Experts of a small language model.
Training: a variant of Adam for the experts, 577M tokens.
Below are experts of layer 7 (counted from 0) of a mixture-of-experts language model. Rows are named router (the router's row for the expert), gate (a neuron's input weights, with its number), up (a neuron's input weights, with its number), down (a neuron's output weights, with its number) and show model dimensions 0-127. Each number is 128 + 32 x the weight over its row's rms, rounded and kept within 0 to 255. Numbers have three digits each.
After each expert's rows: a language model's description of what the expert responds to. This comes from a sample of Wikipedia text that the model never trained on.

# expert 32
router:148135114146113152087149134102132124170157100072094091159066079106116159112062137083062148138145140105217145165136111174122078094080148126118144136137098160063127135149136115092117113091130177133138117165083138106086152104155151156120055137195147063142174105184078101075113116072139143147120179113154081143115146122135116086101159160174084068133120109101114152147132169156103146127112
gate0:164093132082144157101092098055113177114119119151147162100121118133052195132128190138113115162106133199135157130116161133143139186111117114147101152153125093143121151100128121059135149102165133092159139136122101122073141136149047140120090135149097198206052128069095078075126129143181100097161171159113148092140164134106114111145082151117173107120147096108134134142115111103099126057143
up0:150141139090137211074135138119115070124119106130067144096106117092130145092113101161094108108145149109141168154140041068147152175109098147120157132154135085116100097144122167103112101097135141205115178152170112145104111177187096100130112133118118153165113160061110146117127116151148153153112149095131135137141109109161135162133148130095175070127127041152139138154163052140213128072081
down0:146112158092123142091154130157131126141078103065066161119109138071207138161098113113103128105109147128179178156138148147110175164071102138138118138153189124070148167100158158214082122098144101172204153127155109137113143128101131098139110140149108150175155117145131122127102122131170138140135139097134131128169166081132127132119089103071179152156087121085198216123137144067072125095124
Description: Plural suffix s and endings like ers, ns inside team and group names and place words, such as Sharks, Rams, Democrats, Bru-ns-wick.

# expert 45
router:160116165156141131193142088091111183087098092160212137157123190130087099138157163124129152138151093125112089072109111059164129169116138119151149149140111158109160158113079165108071062097090116150142137139137110113133107091104186131119087101137107103109174098105177152170171108098165079133177123111102117091141184163055132128155091098104105143110120152169088111147151113113113184119198
gate0:167201118124101123152103128090097178130116149118157116075137108096100121167088052163130160118099120162147105125122137057098115141103076151142197141145144095105137113088119145111137120147140123121205159087135170123085119157123177155164090098168122076121125087135127085137172068148140145127058090070151126081132121148224119126114128133106165124147148091146072166118144121065196104112125
up0:133129112134129176069108154136110075117130186130079130161120154096218145111104135156115138122151098152120101137150146163180097176143139150127066119124110183095112118158185096122093135126153130132128127164181112096203140132121134126143169165099197195139196115148184145156132169112100104171169133143085125153121114120073131115187112175144078136110088168126098100107127194088098155132060
down0:128073142125143133179114115141163127116125118119190133172133161138126096194154139123115100157178130108120135187106211118092148103164102095121126141099150121146109113110083104159079102141168084024132110188148176124134125125164092183169110113158186128158078164122184109142161132122115144106104069139137093171108118118132041136127144135151124125133140111105158163143125075195202156121088
Description: Prepositions like of, by, to, with, for, above, between following a noun or participle, as in above sea level.

# expert 21
router:152122132096155134138186118171126108088126132079167114133110108113149107146157091124119173157077087096152130085114123099085088168058106124145149088137159143121146145095138135175178114070138126156152144174070167109200121096120135153100116143130156176155192070097142157163135169169145161164158113089159129099161079139103194112105124112079104131069161098139140157128058079172086125080172
gate3:088105127155097056079136127146121103164099075091141152183171150154124153098169139122066077109144107105174168107114086125119143135159155171153189099089132151135130117132085033139158189087094133167098098099131132102195119127087143157173116061123140109160108109139154086116079111115146137160172133132159118162134129098110138146108107150112183095136087106138070099159080157190074149149139
up3:093098097122181141167070122145164138133147160118082134148144154142061123163083094096158168076169147169149061141157105170122130149121092134162106179107085137108130127146168058170122199156198152124133100089136123153141082163121152104128102153147128097122120124157132155156147143147144118113129117189080144131100052132143098155138177151171052090070137201126177096077143122115120118137114
down3:171096126117221106075085117140159145126142125089083150136126169103119093108115151107114148127145162112146108134125064146162159183108149136139058187128090171114102134135171105105102169143115132167118170113093128149117092174169073134187067086100118155118104132170134090113153135113156101150171139173141156152065094057163153144133108111169136125096110101086105126147155220107084085104161
Description: Mostly in, and also as, on, during, throughout, heading time and place phrases and sentence openings, like In 2015, created in 1937.

# expert 2
router:137104141061086094180184091100135141138150045144096129094150118126103080129128149147138193092077102113062107151137096180159132140094149171140126115145173121065095144146166151157095119141150176166184149163106175153183071082103124142120099138190082151120114122119152142132138139141153205147103113102161166090091093098142137144119103120079141127075141135185119121123113137147118145044105
gate0:089110164148140125090117154173057121064155155112082152129188115167139131101077170117146089139095145117129161124131145144132083157164134143058077119155150093130089111159124140175061107183155100134217135126123130166131112074125126173118151152147197092128114139111129208116155105144136121137159083146209143142116065125092107144110094125125170147204089114147154150163089118118096135106131
up0:154128147139112127176145128150105176146130165118104149111147105169127196085190077105098148078134181103069125117120126121141107112131138109086162137113156095106131089149126116224095118184160195105159114158093130164171093093144087131136118149110116140113186127138097177099129138145175161112136088146097141116081108068150154154122147145120116119137109086160132204134096172022106197143137
down0:122126175167176134110081192099148163149146098146135111106123090146091186142164163133106165111138092140087148115139107106103133152127170100093142136136165096121192058165189151208117184174111121193163063149140161094099159142100116087055157137117148122147118091107103175121144145078184173111114097101074149191112127075184142143129121152112135165151173088160122120145136144138132147139123
Description: First pieces of nouns and names after the, of or a comma, such as Pet, art, court, Mad(eleine), car(bon), Po.

# expert 46
router:131121136179115179112111166149090172178108177128143109158102096112098083090117137109136172118164088101062152136126142189147057087157153095106121151182178154164127130156103079189116153145065149117133172147073094141092084141164109166157114176139111112082094113117177116097119150076089132158180079103143154145125087126163148134086130160115131164124133149191186141128144070180102127110152
gate3:061067122134172105126127082105126094139119132173173187140147106098123161202150115142104130145084142162133196121152158152147106089125142124107101084139078167076084159123136149157106145170135125099079077101072121099103162109188130192176056135125089155135106140127133148089112129181057128120157152106147154159173098064167128085116192121140176105143119145150137127120147135143142103068145
up3:181147111125163103120175186072156143080139083141082103084104191100158173107124151135129109136140112119151138086117095102128161150098138169122120113100121118146151115160163159138138138081149112141134222106134212117157125134077150151125156115108106151137163114102085128161158079095135132085090106141181085081091188080085104143150124135107147089160120111098115189084109130131060173200077
down3:172135129118148124151084135080148132155093103090120099102142157168142091106149191104119139115135091138097135205128097158196085140122152166110119112121153084131087069111205140131120144147121101152171062147127128197119104146109083159122147142108065106077129144089146121166080114088111159123134073157145114105132180125124115075179157137087166114167100136176157065116109179126074152115054
Description: Years and their final digits in dates, ranges and citations, such as 1889, 1942, 17-89, plus closing parentheses and commas after them.

# expert 56
router:067111157133214100134151142077137107135126118125134109128082106095165143134123101110124159084133107132143103168182114150175113105103164158151167156179176181086129125178136084156062170072151155106116104133105088127142152127158165173109059137094132103111176146152165147193179091152159124141110079152161088093118120144147145151122158174154113045144168097110084088140135177115132108075153
gate3:091122114130150108170168167121136122130135126201086121144143146059141157121162051102144148092082102171098167138160140126113155118115171179120154151091128121182114103135126137110126144152125122118161133094121119158168177090118061103086068106099088144157172077144158119172112082164115141063087081094166172116147168093158137068120095127105118122167122121078110063081091069090171149101153
up3:110172122143112128110085150190123152119162154151113186187164136118157067119177156159148100110096124146154122178111117131116174133141114090123088127151186074164142199093078133091100077097121142140190081172168134070144048086154114116089186087124146121084100130113134069068074171110118135122120095153098110160124110152101107128149152129110135125119153179100129086091167103187106142148139
down3:139118179102154090079104134154122100129166080168156145082173151091115150167149127110131181139127107132159171160214124113167148085157150090140153158154131082132163134188179138154060077062136087094081085154153180155134124169123157136174073136124141111181177169137104123121130087101130107105142182115089118177149117096092096126116118131096127103132165127064052156091090123149108134116140
Description: Surnames and their final pieces in credits and player lists, such as Smith, Wilson, Stub-bs, Nicho-ls, Morris-on.

# expert 8
router:113086124086146149149111139078087171144048121144145110098184104166105091188098149089130088110093101077079162146155117172147098122092088151113121178167125101117161136137099137090154182100117102152109165110089195175139098106134133134182106079167112059126133125114175121155105120142183161104127160120099108138117120153057084170097125094097121112128090083104155104116119120147066173098192
gate2:126154116086146119186123094155081166191091221111162136080143147136089086115108086143180127114128185086122166110156140123171120067146105133180114132179124127174166197119099115146152102126154134161103139145174135139116200132130128174126147109131118136103123097176083110201090111136139117157167114083143092161126114137067138156076129121173142147122179113127141172073103137063090099141094
up2:181127083117130125121096110126077161091101146148180143147175201130121141093102152164119054128093142072107112134118041176102111123145144113109100083158120144142145130149128177062095119086085127125069119116150126155094114123143146143129131164163098137177123147157130136086181162135120115106130114112111097169128062104078152098127117142161176228204122074151068154130138080122145127159118
down2:180083175132113141141137157091157108170116110137100138162075184110196065121044113144122102103119073164140145116102101098103133142138157139141118148130084156163099153111188170168146169105108196203130094174151093112147089156141129059066191150091142151139166112157127146166084149153097153149155108065139184111133116094168146100125145102099098121120128168140125101161107133118137116138069
Description: Single capital letters and short codes in formulas, chess moves, InChI strings and party abbreviations, such as H, N, O, Kf8, (R).

# expert 9
router:133127152153113163095120148096139097204130126072119171097119100163050140095092197140101072149130193146199102168113115149182094139081134147138133139164123162137127111207106059092087163133160103146143174157109122121123107121093163120100091132140124087164156101166136122155173102110143070142161125066157064108176142102144150112155120145119105143155140149135121098095091186128089132126062
gate3:128118135097096118143157149163113141106077113161149100207123079148112109159107111169145108173071156126143092161163169060155087104148135139117111123104111124087130166141168183114099166154090152142182171066172074133177134208204088151161103127091115159115129108157126133143162121105136129125176109117157148119187088151142112150070140081117171165074180094117132111180176121149160134107129
up3:152124164095212177093168125119119171105148134133120110165112130147147121158204125066154099157163180150114093142119133107137111085135143129112115201144137138110160095150136166150104084148178149138104143159103098116080087123066171063154117147110103156184062118077199149151137119188174153154124151108162099130152095104147133189094136165168128126119124113153173121189127116120140147140208
down3:097083142162087100156177172079093171058096139117077048149118111149100121122100148149177099048128080155163116118111142159140159134111152142174128108107097155191106178144123162110089130129121040144138149116114138110118179171126106111123113133118153196116083119151085142136156152181123173108131134143145144079116138075120128193076145109101114094137114110180109142045124138140087122088114
Description: Proper-name words in team, league and championship names, often in results tables, such as World, National, European, United.

# expert 6
router:140191134077097169201143160156132122075094171097152113093106160140115176151151145118126128142148128146100161111222117189144110167157130078165069087152183153175159134127167149162138158106067112108117169149136101131117132124179102117111158158142141088147131171136144139115080130150115135133135147125124135166128102123151122191092190039133144183155135177178188139124141100124130056134112
gate1:175094147080129097083130127198087090188069152042083168100166104130100168143083147128089129073094141166152142161101100138112135088159066095092110098085094163163069118128200144109170123087105092125107141072113123102123097109154140141126138084142064123132123155106074157139112132157103170142106103145104122129111185074182108123132119111145152090166104134098153125111137163136077103128159
up1:148178133104111125112127093052100100081089188148152139137131175105155091089115088142140059107119100147133083110112132096123157169151143124158114151128161164128139137091107129147035142140126146128138168076095150152109167164101128134108129125140151070130141184106128113135151110070066146073151055096191135109195095168075102153149089133112181140089149182114137106118151080163091113176112
down1:126119127125125147102112129118084151132137151100126148211094138113141112128139113098191077141082180132164138154080163167125196139174135121105141136097082119121123110118142129086159137136080128190157133102083106118180103149094116188101137198138113112153127158061100146114123115067150088104133091164104133102106084085174073101150157101102072115140156108081169102222144169153140059101144
Description: Year pieces inside parenthesized birth–death or date ranges and taxon authorities, such as (18'96'–1993), 19'05', Dejean, '18'26.

# expert 15
router:153136133152142112160113142112129088157106067123146151074068107152131165155109129155140161148142119163102148101085102140129130145094148142136125157115177105125124134100121134201118054074135118069071118141120110133085106148085110101096103185094132143132133157108178133120111113169146147062129122106203089085111160165083171082125092077109068096091165106171106174133092074157171061077092
gate3:124161201109102104100178126138151121158081136107173121154095105078118169175205077119180150097119198190142155149116107132157132141133159088140145081142154106096090090132126153185119094119157103092148087116138090220166088081116194112149070153147167117168113179153131134137111123140139103076181170118179111097161124147113111156079131101119077160134108124113132136116124165097128124078125
up3:203117133162183149164099144092101112107116137085098076129145201180118143143100242110119118137168104107138129144133157128181097136133084117136091149137164129178126180122123146125108150192109176142143133138083075125121171109144156141120116126085118152125107083098128135160136134108032120145131062129047110099149120126111140097061173170148151130105167145109140134100101130082123096090178
down3:118074174037131185145113122167147064152157179120162143145122182127087130120093142175131119124128103104121103113171191155178099127128134128176122088135136112131126101210131074141154145140147173130129140119122128138111118174100172175149142177165088105072128121069131086137098112088137155140113079133187111090096138108124091057166179101192183120108122088174116138120133154109146076134145
Description: Past-tense or infinitive action verbs after he, to or who in biographies and plots, such as took, moved, suffered, make.

# expert 35
router:130106129064132112145201132131166109114158052154201138118161075124086092113190099133088135124115161137079131151173093120119072122150126154125113117127125115169093165093169132083084125133194175180151199132069115105161100170146117127122094159162124103131154128129167183150089114137148128089088107110115156126120096146163107163152113147157082147118131104194183178104113095065103116081130
gate2:139106190102115148101175155110163140116107137176115169123130142118085148085120092088122114069180132128142219124176125197151100105117126172106142100053086133144109119153124147051080131114157096144108160120131120155113123157153119083093123142158051143120113122106075148157133142182152146086115066155126144158176117157119116131114101163176133091150087152088189136086088145073080094091102
up2:154144086087161127118104141124131120115148126082078128157113165165196145173163113145196097105126125141076069132084146097092072141108193122142095143128080164109132095161196134152200151119135144082145147118122130082133123089091127187127103115120155141148133164109059146135130092104083128179151155116119139103077182071099057090099117155131129163136170188128121084133145097072178137138140
down2:100173164151164166093178068163184122123146105121115124149123060140130111093184109110120156092140143117179097137076112142138085206114110113136170120126121162163130114152109164118135060142101110065113161113143112111154163137092121074095114134146074165148105151148165160114109078079118133172129081142134094109107104114089133122168120121180103054097089121094215136140115055144097111096079
Description: First pieces of proper or taxonomic names after pipes, slashes or equals signs, e.g. Sher-obod, Bor-eman, car-ibaeus.

# expert 37
router:114132157160114112157152169143143099140134165080164099107145090116157156137157137144145137131160138121061164102086140137129140124107087115102123161167130148154174138069131182181152080077150166078118188134100131147124048032133104186181090134110103106111104105071199182132143138164119125060123084135106101075167167164127143107096097154122103134147063091159114147127109115139104138078135
gate1:128146149140162140042138146173192191121113137093193157143121175122136146118167118167152106147124157126127148139136126122146159126143101129111179150131139163148112163122124141137146100159088111182066155112135136143135154166148084097235169127204116155074083182097158146137157124103096131122176113108143191143131156123166136129141130112087133168184131144110054156183150097075131125137054
up1:141163104140135102042137141124163135131124173133122120114231120110165112142165193173175160163144159115109116161126184083128143102142117107098160126162123167114143119094164182098158066196092123085131163129100153171167156123137094142210117084116125153088112169072181158170148171122124099069131142115131180138160111150165095101100086165133152173157121128101098158132181114119132140105121
down1:146164089172119083148132174143047072123157097076110119145084144161126141108157139108143155134087117094177179213137148077099136163127095147123127176108145123134133083121164113109123106103122092153177090084043089126130169135143075129126154171125138129142090119151148153150049148128119125133119119127098167151166058146112095120172136127163113129174073070090173119189093123126080120118168
Description: Past-tense main verbs following a sentence subject in news-like narrative, such as signed, announced, became, began, released; also line breaks.